{"n_layer": 9, "router_score": "sigmoid", "init_std_router": 0.00824, "beta1": 0.95, "grad_clip": 1.0, "seq_len": 768, "dataset": "wikipedia_en"}
Below are experts of layer 5 (counted from 0) of a mixture-of-experts language model. Rows are named router (the router's row for the expert), gate (a neuron's input weights, with its number), up (a neuron's input weights, with its number) and show model dimensions 128-159. Each number is 128 + 24 x the weight over its row's rms, rounded and kept within 0 to 255. Numbers have three digits each.
After each expert's rows: a language model's description of what the expert responds to. This comes from a sample of Wikipedia text that the model never trained on.

# expert 46
router:126156071142133167141107138164122132110151125115090124126129145160096140161130120076123087137136
gate0:124167112155129121142134120132131144134126155129130099116120132130139096140155113111152087088103
up0:157134167102116110128103148133099128153124159108124114114108129122140137167146148102133141107146
gate1:068141139095134142123187125122135140121180102120163059130155133137146138148177196098101145094164
up1:097123140125117111092134117139142155127159125109156089145111118171118126118131158114102157120183
gate2:123115103151143110095114143102158089164111149095155154096128123146156139130110118133102121157137
up2:159094133142091134126146144115120145137148095135135110137093150112161110111096106116145153142156
gate3:146135132153144143116135103149093108121144133133145125137145129119165123124167164118122141131142
up3:176136136093156127115090088120095136155110166134130103131155104127120129128177119113141168141163
gate4:093141130093121139151098126169133077084146103154126146139119136111124128137116164132099101111113
up4:101092150149110121125135125123141165154080111109140113139099057174149108097151130125144127106133
What it handles: Sports and action verbs

# expert 48
router:112098078149093140146176178157117130131134085065123097109148141159112124146133139133116101151123
gate8:134130159131139179127134120186112110119127118127096118093108103142077131166102148123112095137097
up8:103132122092096126135113115096127090150120201137106126117145136121130130103151130116139116117148
gate9:141121050190141155147127128162118111131140110157148121153119178110116156125128121156143120116180
up9:135134151126100138104136092141120165116118126145109096166122056121127084158164126128155117147160
gate10:096167133156119103140140158166163097180139128100112146135122165142093091139103159173100125122087
up10:158086103112142146091132135085122133095133148136125120134109095095138195095112104077165097103161
gate11:103091128125127144161121154167101103139125096079118095122125127130107108149143113107118120131135
up11:114090155141158129155081113150128103125104137110122105126133103140135132149128131103114108108128
gate12:100157142120078126111113127112121088133161102100131142139133131117107126152140103153138109091101
up12:141117134113175115132116162139168133125126159055100119137119126152136218141115133139116180123099
What it handles: Leading digits in tables

# expert 36
router:108128112118116133074140145157118121102145114106121121136112121147138136122151132105127089130125
gate0:125132099137121120135111107135151094163118122145138105132122134112125147083140147158164149129126
up0:167107150121136159148114155137138151126116137097127132145164115120120098172126100090126110162164
gate1:137135131168158121103151149116145098119136140136117165093121140111139140126126106131114124150078
up1:131117136085110126152095108104114129136133138126136114118162135114139136092150158149137126127144
gate2:111139112155131145097110130105158171128140123092154115167114115096154135096127121114111156150121
up2:152131102133122133148175103121127108157122169141117139133150152151124085112153143147120148145129
gate3:112171109099152126120171160121122102143115105129121149116131088115101157126176062108108107144093
up3:135107138156139117101159101159122129097107150101130177126080137123126109123112163117129102134134
gate4:175141136107148123115115109136100159139118107128134072138129109147102148140116113162158108140154
up4:130121147178120130078127109128108137135142110144112142110139141155114135154109092148157098124169
What it handles: Past participle endings

# expert 44
router:130101126094124148121137126119141126176151149107140122117121147127154092098103129084087102171105
gate0:135138118087134120132136131070175118105111128113104145155131116152120113129135103136094146105117
up0:145137104084090098149117122168108100108084114094098150146099174123160154118122070121121135116128
gate1:097148136129119127102136120126085153150120132127147104144082132114169147123138121153118141092140
up1:158139099104131116126105118127086150145089122121148119124124092132117125130151126121153151136142
gate2:105102169088085102120149130087095144122170125103141133107148147155113123129110136120110144150059
up2:120163129119122105126132111142119121112083115095099151115152125102134160171120090062148123154096
gate3:103098116105084144093090152088128115129133099120175115117142169149118098126140135132131146143094
up3:173144090137116110091109145102024122127160106138111131135151152157096115102160154134122143168142
gate4:124144151139104198135136145099114147075162100131142124152159121148190105140122159098158093180069
up4:071123149166123132175137155129135130175153155108104097162110142096125154111128138147058102128133
What it handles: Personal name pieces

# expert 23
router:151092091116136161125152151130144141121167153099131123113142141157105107144138163099112114167075
gate0:125102088104139137160118181099154153160137110145164141145111115167090116097150136132157128116107
up0:130124108146091098164108121127093145118097118139130134168171147115108086118110113133120143157136
gate1:107116161117156109119152123135155137171150164120157136156132149116116122085136061125076139092105
up1:131113094108128114124148152140142090111088133132135181105143109110145106150134140132163115155130
gate2:138119114117122171133101143104126148147165146124108092118153132102104118093136124136122139127089
up2:072100109111120124124107108119141148162166109122127123134131108116087149146137170159148157092110
gate3:119173163147158111141145129149129153114108096137144160088067155091106106106123100135150131183117
up3:118183135148137150144127102193167122116090166149136155099139117137138124135129080117145090155171
gate4:097130113122110105115127144113130087155167126112122120142138142149154143129145163140166130135156
up4:132108151138126122112153102133170138116110154158136082179121107127114116101101135111112124116083
What it handles: Given names and name starts

# expert 47
router:156146094111121145165121138140107088129146120126084093141132129169103090127115086099126100154131
gate0:147119142102107153142102114120121114113138129123137121100130135146106117119136081148201139106131
up0:136107123123142090123122082106148154120124109114140156129109145152161135156099124107122113159151
gate1:135088134108125081112138090159156117107148142094134146137110125117105137090128150133160154143105
up1:153056148114119104099116149115172139097163143113120134116139117131135143088191130126139171109108
gate2:116151124098106113156166129123117072160137074136109129111126141120146118113149127108091150124138
up2:165118101137153104124140162111155154159094136151149131100098157133103119165129166167126119139137
gate3:138130127136106091178148140120136117113081154122114130145136164128111137081131145123086118112160
up3:172107124157112121089180204099101084148099109123186129110156162130169135103089132108122114136146
gate4:078128100105120125139129132138124082120148116110157134114172150122163075118120158143156115104143
up4:106096104133132091137155102103136134144108114109132151121159133091091061115134115115138125141105
What it handles: Noun-forming suffixes

# expert 60
router:128095130121131145130113171117152108151124128066122114172127163172122096147135099152129121145108
gate0:150064109093137083111106111103120086124140122125125131145120114164121121131100109137126140112129
up0:137136122104116155155139160133104136132110065102153142095120080106129140129177155136109115152114
gate1:143121135152155162111140110108102126173138079124131118151097143151125119113164137155105084127099
up1:111121122145101136122125153157132107089130101120132100095172079083126142108143124146074132126132
gate2:122110155141126136094112156111168152113141172170154110112141140136161086128141053110186087150094
up2:112178123124156111146110078145107093108143183094116164140096075097066148116127141132060159076161
gate3:092118103075122131144102135143093138108130160109128120141109125125154113122150073113138156153159
up3:114140131173104155113142101149151111153150110138137128127120095137113142129155146133113152110059
gate4:065123152147134111122122122072088141118138114158149143158124155128131137128136153123156100153136
up4:109116141118117092129120152139116108140128098079145189135148141105164163145120125086127147104145
What it handles: Number starts in references

# expert 50
router:127116103147122146141123148130163105123178149097099126119088174150138139094131147108162127136117
gate0:134157169151099099124152128066164106082081107139129124105155104137141157150112166153138124107083
up0:131119137104106156146144118146179119134161141113106117180133117105112112126136093135135137139136
gate1:061137087157134108088124142125139128147100103128127140104113137116058175173083118104159105123115
up1:155161152137114145139122099141143155169127117129121141168169127118133095118142105117112141120129
gate2:165176144136136144157082130107130105132113072140095098104151144145143115111123180125152117111122
up2:129161127088160117161143147131099138141077126139151144113142115182159099171134129128101099100118
gate3:109153099098116136175155177107096122114146149124111150076133141156123146108195115137150158111112
up3:139162137122094120153154129157124135068136162120096138180139126130110156106179089139118143150118
gate4:166079124123074131151156150121123153146139119113136121126074163116168141125108127157135134144095
up4:126161139064147125160105108132076132138135124128169162170119132181130134108089143112119108112125
What it handles: Name pieces after B

# expert 41
router:112128086137131129133147157146162084140132138133117096116121157137104110123129150113113111130125
gate0:131133113150149124115139116148139150105141131117126099092114184138109080115137113084091142116136
up0:172120132146165120096136114166154117111132187142115143122111097099120093128186094130106129114090
gate1:117086111129133111166062110151132091107122104135129093112140117111134101129160127131087098121127
up1:144103132109119151150087108149141109062101125145083097112157128084148068133147115153093105112119
gate2:146118122102139136142137154140120104137147105134160126125144144124173099081135126090148074093120
up2:110139141116120142102073122160122118127118135138122176115159107140115135139110140147133109131110
gate3:111125093115167089143153084116128136154173146134136109126100150127124124107139139141103119089069
up3:099128124191126165124144138164169172089130148134123121111112090125135119100120116139134112116115
gate4:116134122121143148100175134105141139114146138118125131097129141109136118117121144114120140128134
up4:122139116123126104116136115173148177088158145111101141128105136134152118095062107113103154130106
What it handles: Row-starting pipes and dashes

# expert 32
router:138110083093137149127119130128133123143126135097087089103149162143100145085122141118113124173114
gate0:073138124102164130124124153152120160143123093137128082109106100149111149138162125097093121159168
up0:116114128124134140144102165146086155150146106140144095130137131119160128137128109130149129135152
gate1:143123157142123111118100168130143146179128077061101121139131136120125167135115097174150103140150
up1:167128083125122103138102131111139144135126082085142147146091149080129130149111135167146117142145
gate2:125122117151165133144126118140110097139136141095173092125135155134120115164151137140134131101162
up2:161077103133111123124125172150135173121143159129146162161148115107152094138088102110136149170125
gate3:129095142149115113111131120171113050147115099095113093126119127094141125122130097124113175121139
up3:097154135104145138144132176112076208081154144133173141158131100114114088171162102140099109123128
gate4:111094140145132162144127145124126143129106119112121145148132152114129132129119153117128104120134
up4:139078139130133164123101112147098149151110144124125160128175107122136135145141164133118108111173
What it handles: Place-name endings

# expert 37
router:126126100151089155129147116170146092116156103106092104128156133143125104148151123108142123143138
gate0:123154123178153129162123136156134148116100116109148141163142123141145139117133161109116099075074
up0:180123175110167161146141111146146130152129136108151114152140158134111109131130128101110089130089
gate1:082159099141114138089093123125105095158151097085117133145131098126124128155150142126094156160134
up1:111137154158102092105125116191113171121108120096107147134167109103130140130138102102156145127110
gate2:173143130129128110168131115154109124071099157128142130139127119177155169102154119128134128135139
up2:109149187119143125134117110114116085130104120146181118123151124118125102134120160131148128121126
gate3:141139114110088117101101114056136121156134111137084129090152133099142125146101185140084115141145
up3:134131140106143164176154125102158132177152107086163101114135128163143156119169133105156138073094
gate4:142124167144126132122125147121089133157131112119114106090132119110139144127164099143123125117129
up4:155165173131123090098127137164157157144108105142119145121154106122145145152146099162137081135135
What it handles: Colons and infobox links

# expert 39
router:142105105145111173134104134158122108149115159119096118148118165137090105124160154110136106141156
gate0:134162150140127157170107130160093118122168121138148170144126199125110102170166152114125096114143
up0:149103135099116132116148118073139131125109112124135140116150074114113162144059171146152152110146
gate1:115138152117118162133109156125123139111159094115116134155127130107118110078167140152168129117118
up1:128140153122125155095098153141125134155124110125102119131098173069113146136157143165154133124146
gate2:134158114163103156113136111097092124119136140132186119159161120113110113095167099137123147117177
up2:108148125196140134120078118151149158133156136126130132147126092116105139126160096126106144142117
gate3:086142131127125125138130093155132097117152123106107184156108130096154115132160167117065097129120
up3:116083129122154212126088130157112161142131175128118081107141147118170098099135083119140130142171
gate4:140115092121154096109142108147176137127128107131132104170126144121136129060115134119115155121103
up4:118106177160101118140107152111117096128124144129146121108093112139132115148167131155138136118117
What it handles: Foreign word endings

# expert 33
router:101109128158054148134123162143143131150125129136155144111133140212099089154161144127116136145134
gate8:111119126112114123138165137109084099119171137099133149111160140161161128123085142137113090129121
up8:147134096110132118095086127156127121110080135154120130104133120150092087135166158117130138167097
gate9:123118135123118169123130137092155139169104095119139116144144131066063104174099119134121117141161
up9:106156123148131105110148136101100164106142101163108133116118137139163120068132161167143152127109
gate10:164133148047156111141106152155126121148114150126099114110099191089089130119149097139094093097146
up10:095113114111123129107160153124110125186133129128141110139144093107102152134083131118150117141147
gate11:126113124083137134153131132136160096118122137120118134102148112101134107095090110100138115151098
up11:148155124105135142125112130146145133173124128158165134144099113124119141175120146083079098142094
gate12:133139090160129165141131154185123088101089121168123103152108105135125149151156161150151104138106
up12:139138147147123123088145170072124178133149133097162124142137113128155147111135080103119149099108
What it handles: Clause connectors and auxiliaries

# expert 29
router:146138117141123158124126125118179117125136157139128105115133137126078105149128132127124126132103
gate0:107104131121107098114114155166124141088114089120112148132133134110099153102105129097176134148126
up0:115120097118142176130158145125119106126131131125135142125115130148160168136118196116184109104131
gate1:129131157122135116132138098119110096102132165119156151138110166120111100131094131172133120148134
up1:155143123072145117128150086097133072105133170117155143104128151119115087157136156152109142156131
gate2:139146112159136134127141100147117100124131157146109124147107113133120061108095158113095135145185
up2:122108116136138160125147149117132109153143146152115147097099112147156135125080125162120073096142
gate3:146160157122139113100186097130139160089122127130127135142152142119125213138148117139118121155117
up3:135122138126085112161124152099110118139110141124128111086138121147122113150086150148118138141161
gate4:059115116129150146109121117125148112127108145136154120143175155169141145099113114130134092102150
up4:096124115149131142114097128161152165100126154116130142104122136149138116107108120148107124114157
What it handles: Table cell separators

# expert 16
router:147139079190095132104171120134132117101146118089104095105141155143116089138151137149130074144117
gate0:123116122122122123101190089129091143168140104145120129104121136179142098126126126124147116113155
up0:108090098139144124126161107122182185169145146105156132057115114141144116090120124128132128135119
gate1:089124142112127125127125123118121130122139137147133116120146119140119115155133151141129098184154
up1:087084107098129149109099157116098119166154118133132088132154114135111149117131083118064092144151
gate2:107168086141114114087117146113153085107178166127196093113154149116140117128141110101208118124131
up2:117142160136119163094155151105106066146132152140134139051161164134138173152134104137144104183119
gate3:122164132147139106124134151117115114115139127091115104116128131111114124139188128113153065069106
up3:089141083110110133106101141116161116173159098113137118144160093161130148137091134144079127145148
gate4:140128131171133108114138140107127154096160103095123117118129055122145116140186151126113177105093
up4:146112134162117135144141138146125110107120129145133144138138077075142141144143104098102120171117
What it handles: Digits in tables

# expert 18
router:092126101171127143140202115135131097119101148071100108112096149123095113133123128127142097167131
gate0:128106138126161118107137125139152129157121102122144113119178122175108181121155084115125123151133
up0:128131116127117110135125133116112117115121128159158131134121118113149111115107180131102155132108
gate1:120091143136125111143113098132155183131139092178098144066102145138111117098153108138113138163167
up1:133084124118138078104146124101095174145126158105118090162131164097121158098151129094146152137151
gate2:159123147136176113154100114153162114144112153118126131093117134124065150138144073108110099139132
up2:154147131113123119107131116125165120128104128143138152116151149091084072125151131129168139177113
gate3:098120141122144122135141109099154109143126128130169144122134141107177122078133146155131124128101
up3:126106143137171124111111114135144102140126107131129073130095089125094174110123124154108154136149
gate4:151149106154135127117121137119149142122123134125132098156148126175125108161149077081147143169111
up4:090105121146136161135134138152105194143111119105114096139174104131139105145144096161148163167096
What it handles: Articles and determiners

# expert 12
router:150133095142089149134161106152104109103144105090141133133111170167111107155173141108121137111115
gate0:076117078103129089105134155097155141133144148152103099165103141134134121134144113094177122108099
up0:174133142126147130156169102138098124152097132126127162098172117137114086132173132113107155150132
gate1:136093117124131158099124143100074109121120106132138169134115090182128171125159159124152143144145
up1:178148128118105133127125159136111072125148150140118108094145103148140162172142111128101132102144
gate2:100120087140166112137152165154110141122122133135148127129135100131125089126125101133162143104115
up2:124120143100120174125111105077146103162139111127086120142158112115117092145096163145108080132160
gate3:161137115133105125084133142110128136145118116142137158197104132112123094089182139135103089155076
up3:070132142125131107130145098123149095116135123184103133162129114112101079103099117126100081126156
gate4:110161103167141129158130133090127141144147117131176122109138139131115138177090145105127107095129
up4:143122130114124138154126100129107156136118126124131150152101110101146138136165144133126147145136
What it handles: Later year digits, am pieces

# expert 61
router:108067085111126117102136173116142107149140095094133094088102157160156135136140109090130142137107
gate0:119127105121159089102120161148152131101136101093110147119132147148138167147085082104119092098077
up0:129136100129157123135136137067120097052139150161143127131113135121120134119086132130146115138154
gate1:082141123123134128124124146142140139166137079133144124133151152119121122153158119137149093119111
up1:152136166136150113072150098146146172184152137127135131132105114151122096100134136150106127141090
gate2:152122106100083141051105094152112162162131154146163106112160127105127102128116143174124109118104
up2:170122155152165155126099099175081099102139111134066135119126102112121092148105135184130100141157
gate3:133093105134130164108183168080131152141125111142123121099134129150099133110139121128193112122110
up3:143130092108117116126127113132098090102133106143095167142170099161138110123130195106161091134115
gate4:157118119167137111116149183106097127109151097114096098134120116107111152125140114100101106132115
up4:161110137094126161130168099098091166177140125118108137125113130140156113120124128129153140101133
What it handles: Arabic and foreign names

# expert 42
router:125132095129142135160149109148127154124151135106117112126124177179073120165123154113144119152145
gate0:145101173159124122133100156137150119172128113127123120100058134168115125150128101131142143129128
up0:091109144110156123111092174130097098197134143129118169159135153150093132165116090144119165143118
gate1:108101092132151104117125105151118115129148154108108115116100118134090098147150145090158152095164
up1:112138098133112107148126125126146172181173096131113081105117146130125132104159174135145132131100
gate2:124122153118123177139107138135175131124205182105146139173117115151108127168123112133130131117108
up2:156140175124131189129112129131206134149121177110150148124139091177101154157128139161094156070163
gate3:082107129111134118142099156115107122159116113152122098176152129127127108104096082147104146110145
up3:165135136123122155115119112086144115105142088155124119122111128145119139096150162112114126144101
gate4:068114101136124100132181157135093135157144100132183129084153152157071140196156137129122139118128
up4:197126121129127141114081116167122123097098145119124145144115116124136113083110089127125114109124
What it handles: Head nouns before of

# expert 54
router:111101124117099108094147193125103092113130107115115138085106152192096158087119124144173113150112
gate0:087139135099119105099166155124134121147136105106141149111170125125155138107113101146125130131155
up0:174112140116156175164095107154088145152130102123110113142113088106125138116073121158082116151115
gate1:085108112093144132143119133160136144135129162162103118121185130115154148126099118134164129105092
up1:155133133157112135129116130109126203134129116085105115173105154127101129147158172137103132159139
gate2:135159065111128111136110143153156119096119108149160136132127112137132132137104113157076130133171
up2:153148155150140152170131103140103139124157136115101075118147128126115160108157110127112156106054
gate3:129123104144117090086148168146075111117122130098068145102103145119135129114144108108110133129120
up3:110128101140163125177114121181157132160116150159133108097096174141130148113130095144104122109149
gate4:094149136081122159138114136115083125136148082126115115151113144165132156117141170121132117089144
up4:122143133167143110109127104138142167092135099133118127107135081178192123148094113042102147140107
What it handles: Non-Latin script bytes

# expert 4
router:081123131108091173107152153139164127128152105075077144153122170138089124166108114148173106122100
gate8:118110130121108163061128142086113100089108116149127123125095128105108103148126081112126126117111
up8:091104162161119175117125124129126170137087089146145122139066160092134098104101161140120074142127
gate9:082133124104083145138134111141106150094101142127084099140106138121129112090132063105161137134128
up9:103198156154069195120114093172102152116124149094121124131128128105149125110120107131158160110106
gate10:112108121152144114093136147116070160146133131135126169126103149126120153159148140135106168112121
up10:121108130083147131110131125151116132171118104139157086142096134144121145141159116153159178105150
gate11:142154105169116143148156144159167127183183157139096170104093141159086157183118158099125118119149
up11:170106146117128108095119150076096120080078083117131123109168132118155131139090152141142091132136
gate12:120129160143118138127156152148102164143143115110151101101106134136142178173113109099104133129131
up12:156127123141137091114148046099194135121126138135164127117132142124138088136134149139169159152163
What it handles: Mid-word Latinate stems

# expert 38
router:127129128135130135139110124135118108110122177110135106113137174162095117112116110151150092136117
gate0:111080118132087083145125142115086159121163143183132145098147108157116112107134153128164120079156
up0:117111142174119103123123104148146122110156140129098109124172110162160114107130129129199148119096
gate1:138177120133130155145145180092139154113131125132148152160097136113182165122104147119115105114131
up1:110117125103109120129142099131142141142147129101104143102133114115128122138111125134101105143115
gate2:131139130118132114129121099137129141084138098102116126123146094092120090151163144133172156135111
up2:119134106124154114108092156115147171099100118133120157185140070132191129135094126110144120117055
gate3:112126141115147121124140104146162154132108105126092126102094097143115126142129112130133137145092
up3:153109116133093151123129155107130147087147114105171109118148139127105119138125144106076093111169
gate4:126119127094131132126128141079114111131117151148139102139114131175111105121125150135091094135125
up4:126151126136135143132118147124104139107131133100118168082155106094129151140133094120179112109100
What it handles: Numbers in figures

# expert 7
router:145114078157111142121120117162142136163157127092123113128083159115127115108135133073103137158155
gate0:156170096152110136155121142176152117128130134142163119120147120114144113112146138089115173179157
up0:070070174130149122081132146096130140172169144110162122145129136113147133126125120129141083106097
gate1:150080141160086178137154116138133104171145105094149122132139123127133153152161137139137102154134
up1:126179121089120160086090108114172134114152172147121091125115116120133138115106132089087132142126
gate2:174131069153129143131165113155136134121207110147129121099119122116153125117158096142126156115139
up2:103124183150121096127115141106134103118104122106109130178131135130156127102128140137155125157102
gate3:107190133111111118086121101153100138154176140141167131117156125134142106148087113067134165100119
up3:145118154198155080136135143115137142161103128115139097124138148107060131148134176118109118171150
gate4:103073136162103118085148139154108147137151094116085105127095133143056120138079104100117108129126
up4:097087128173089156128137128152112127143125115161117105110088130100123096097055148148121087091091
What it handles: Slavic/Germanic name pieces

# expert 52
router:167136092137086151116119102132085107119134163081137096099123190149115103149137115123109093104076
gate0:095154081149114165126130093148125106110118142146100102092111129121109111158112103138115089121118
up0:131107185129146088149121139113153131151169089138140143138156121163148140097106120140111200150157
gate1:197099092113114120172151139126143060105124135138114129128122118084072112110127139113112100168155
up1:150157090128180187136151127131174067103107169118110129137096137110095075118106115136117125159123
gate2:138117113143139130128157116092120152104153111140158144131152129126131138129167118137152125134114
up2:095144089116104122165104102160118131141126101111129101080114175151110105159110134114143190115149
gate3:119172091152096138109106150079128115136155121145137127160158095097138125149074150150138063130117
up3:151155116149090126128096139080102118179147108148114113166120073104107121153073142141155055159124
gate4:126117100119096122127152118121111090073129158138166132118120112122154128149097087109137105150113
up4:139087085116124098123150140135071081084124134102153111135150102104123128141112102114104106142109
What it handles: Year digits, pl stems

# expert 20
router:110157113102091150130139126136149132140151143095114122158129159184134104119101114151161116107126
gate0:107167123138080142153123089127156125157126139123165151125124128136121114129125074123087152087137
up0:114101129103150113132098143101109145147139143096147167127093139093121148121145164114155112126119
gate1:111109131115161150129134145168162156107150086124137160175165081169120137129112103132144121100135
up1:144105119110124097101177185140141134119105133113121127110146101118106166117154146120114116121096
gate2:106143124136140136148118127086175098091149134093149133142149145150106139183110135111126107103107
up2:143135134119085112130126131130132176103142166117088083092117120150125120157168117185110099113132
gate3:133135147162119139129107130118130141134149177146132122106150127129123124145107100108118121115174
up3:167154102101131129159147132126126122118149108148069161182105129139117107128143067149093155114147
gate4:119109102125130142123162078110130095119108111083173155146133095137147130129149135168119143142147
up4:137122130155121098108106152144145154092152130143153119116124127148119125078097145098170109124131
What it handles: Digits, word-start stems

# expert 9
router:121143107180117117123191134142120120156138144095128111093092141155126136140097120136139122107084
gate0:133092108160117144118137140141180114118073160100156166080079185108100106144115090098151139129099
up0:135098092152090159130132134156109120184110150100132153102089164078130137104111112110118102094156
gate1:155102150134129118124103123124193119126127114106137089128138155101112136155088160191124134104105
up1:123089115146102151089111104161139150118157117121081104150123114126135139129081142165104121160148
gate2:145151102164134115196139158169151126128138087134154153117111136166119149108175113135128140118152
up2:126164131126086075185112081103110117106105119121145105107150152081122151151164137152124149110112
gate3:124140124107127174092122133113101144162127104116148129163123153143107136120115070148131131119118
up3:104121118151117135050057141122148153129128151162091120151145085149148130130125148098130134125121
gate4:129115130132136141101121135180147150147116101135095135164101120150120124103140130129071126127095
up4:118097148174117139172096095149072135113116107102109127130143101125102143128122135156154103138146
What it handles: Possessives and determiners

# expert 51
router:096132128146114166130149118127145117134118165092114121087093169148086092121130156126121104124128
gate0:113118116154126151121152141095145131102116134097177102120156129128088170147145170144106123147112
up0:097120119141128145146139132120140140122112137088176120160176091112086154145149163152081120133108
gate1:103170114118123118133110132122101164115126107136139115106140141144146131147096170117126072147134
up1:104140120115097120137142136125129118124136129123177121077161091135146114168142194102135116165134
gate2:195164146076138121088111124112135128087138135124146171167094108160156087119096112173128169114126
up2:055125118169127085124144138128164138142127098118125133116169111136175163139139078127151132146107
gate3:194117102143138104085172114148102092108115082137106124112109154128110089113119139114135168134162
up3:135150162120119125157135088141155131173133142141101115115120065126095108178133117149095123165149
gate4:096116118139114137121071104127145113133151145150125141126149108129125059184122153124102120127153
up4:189109132129156103136138154143141143126115124098129130141078148138105168101146107115154144174115
What it handles: Indefinite articles and numbers

# expert 27
router:112129123149105132124136142148097109148182141046110114141139154185122138116127170141109131148124
gate0:144100115137117140144134090128110126120123102138135117079137122135119150093154139166105109138099
up0:118121139115108090135128105123174179121094098164136167119136140105153110129133138106145097114112
gate1:125107091129135140146154134134159109078152135166153146128144138153138155086105133153107174125148
up1:144167154136127139146129119153147150149103092110144124130109142095105127144137139106178108145121
gate2:099137130152124140118145115143119130113163142094134125102134123110121071147114163138180153121145
up2:116143140089143105148104165136125113149103108160095138149103156088151148129146099149107156085101
gate3:099110146130090079130159142142166140164142158118135118084106121076058148130110120135119139127078
up3:122149097134159152164151188157101140139092154069128153138104141141150163100162131134148114108118
gate4:109148128159113097132129151113102152150168138099139112163121141106144126129122134166140147140102
up4:163163135100169125093082124119109126114089100141168170138139123145143118096127106141146114127174
What it handles: Dates and years

# expert 5
router:117134112138082210136175109154131109111167138082099101117123171126119128106110116109159086136137
gate0:175143159112135107128130123107145145092151120122082132117170120123164140160128139125095108109105
up0:070107114153121143127103164132119126147112107144142131147090136125098108151083113127107193162114
gate1:126136140137082166193152161129141136103134165146124152161135108143139183151136149106111120156143
up1:110160138173145190161108087131110122163156112153146088127118114136108138076171132125138123131088
gate2:093152131161142116138150100201121108169160157139125110127107100143116125145098179134119079125147
up2:112091122077080158140105145116100136125134125134127137151160117070170117099139100154168188131132
gate3:128080140121132102150129137059144125118172107077115110135047117124112127068163175084133128112139
up3:170150134157115106143149142163099167137107146167139126146178144126152123174130150141128135088127
gate4:131140128090119135143161117080142151122174117116133071142115128183155163126145113186127107141123
up4:130136145113154157142148115094156130118161146135127084107152146182077112131124069139164117111127
What it handles: Ordinals and year digits

# expert 57
router:108131118131097159123133107167127137143137149128106128106157140177091152153118132105143130155166
gate0:143105100126142168101138157095148104099135071119115142125116092152114138117102169109115132106153
up0:069122109142157159120078086104146152114126136117068126114134113173110141147128118132132130130149
gate1:075146115105101130086145153186113139129119108143136140116123133159167142137113124115146138123123
up1:134136160116094176140130177133103138136144177146174139145120116110123106118078135126140114123126
gate2:120152113163119086133134122170175118075116117147133106141140100156105141172133101139146129104108
up2:109141119135105132149130118114154110129154147122176164105106112092104145134119140115125155114138
gate3:137102107124096106117103127140116113145122117099096118109124152115071143093123116096087118158104
up3:108139132137137121158098145130194125133161110105156097133124080104198098075138128116144135084100
gate4:160138111175080149122135150134150146100138135165085128119143130128135140173089160117145118152119
up4:192133102101185119133161123115085119139130133110192093105119108109155135090179110148124146120168
What it handles: Letter e pieces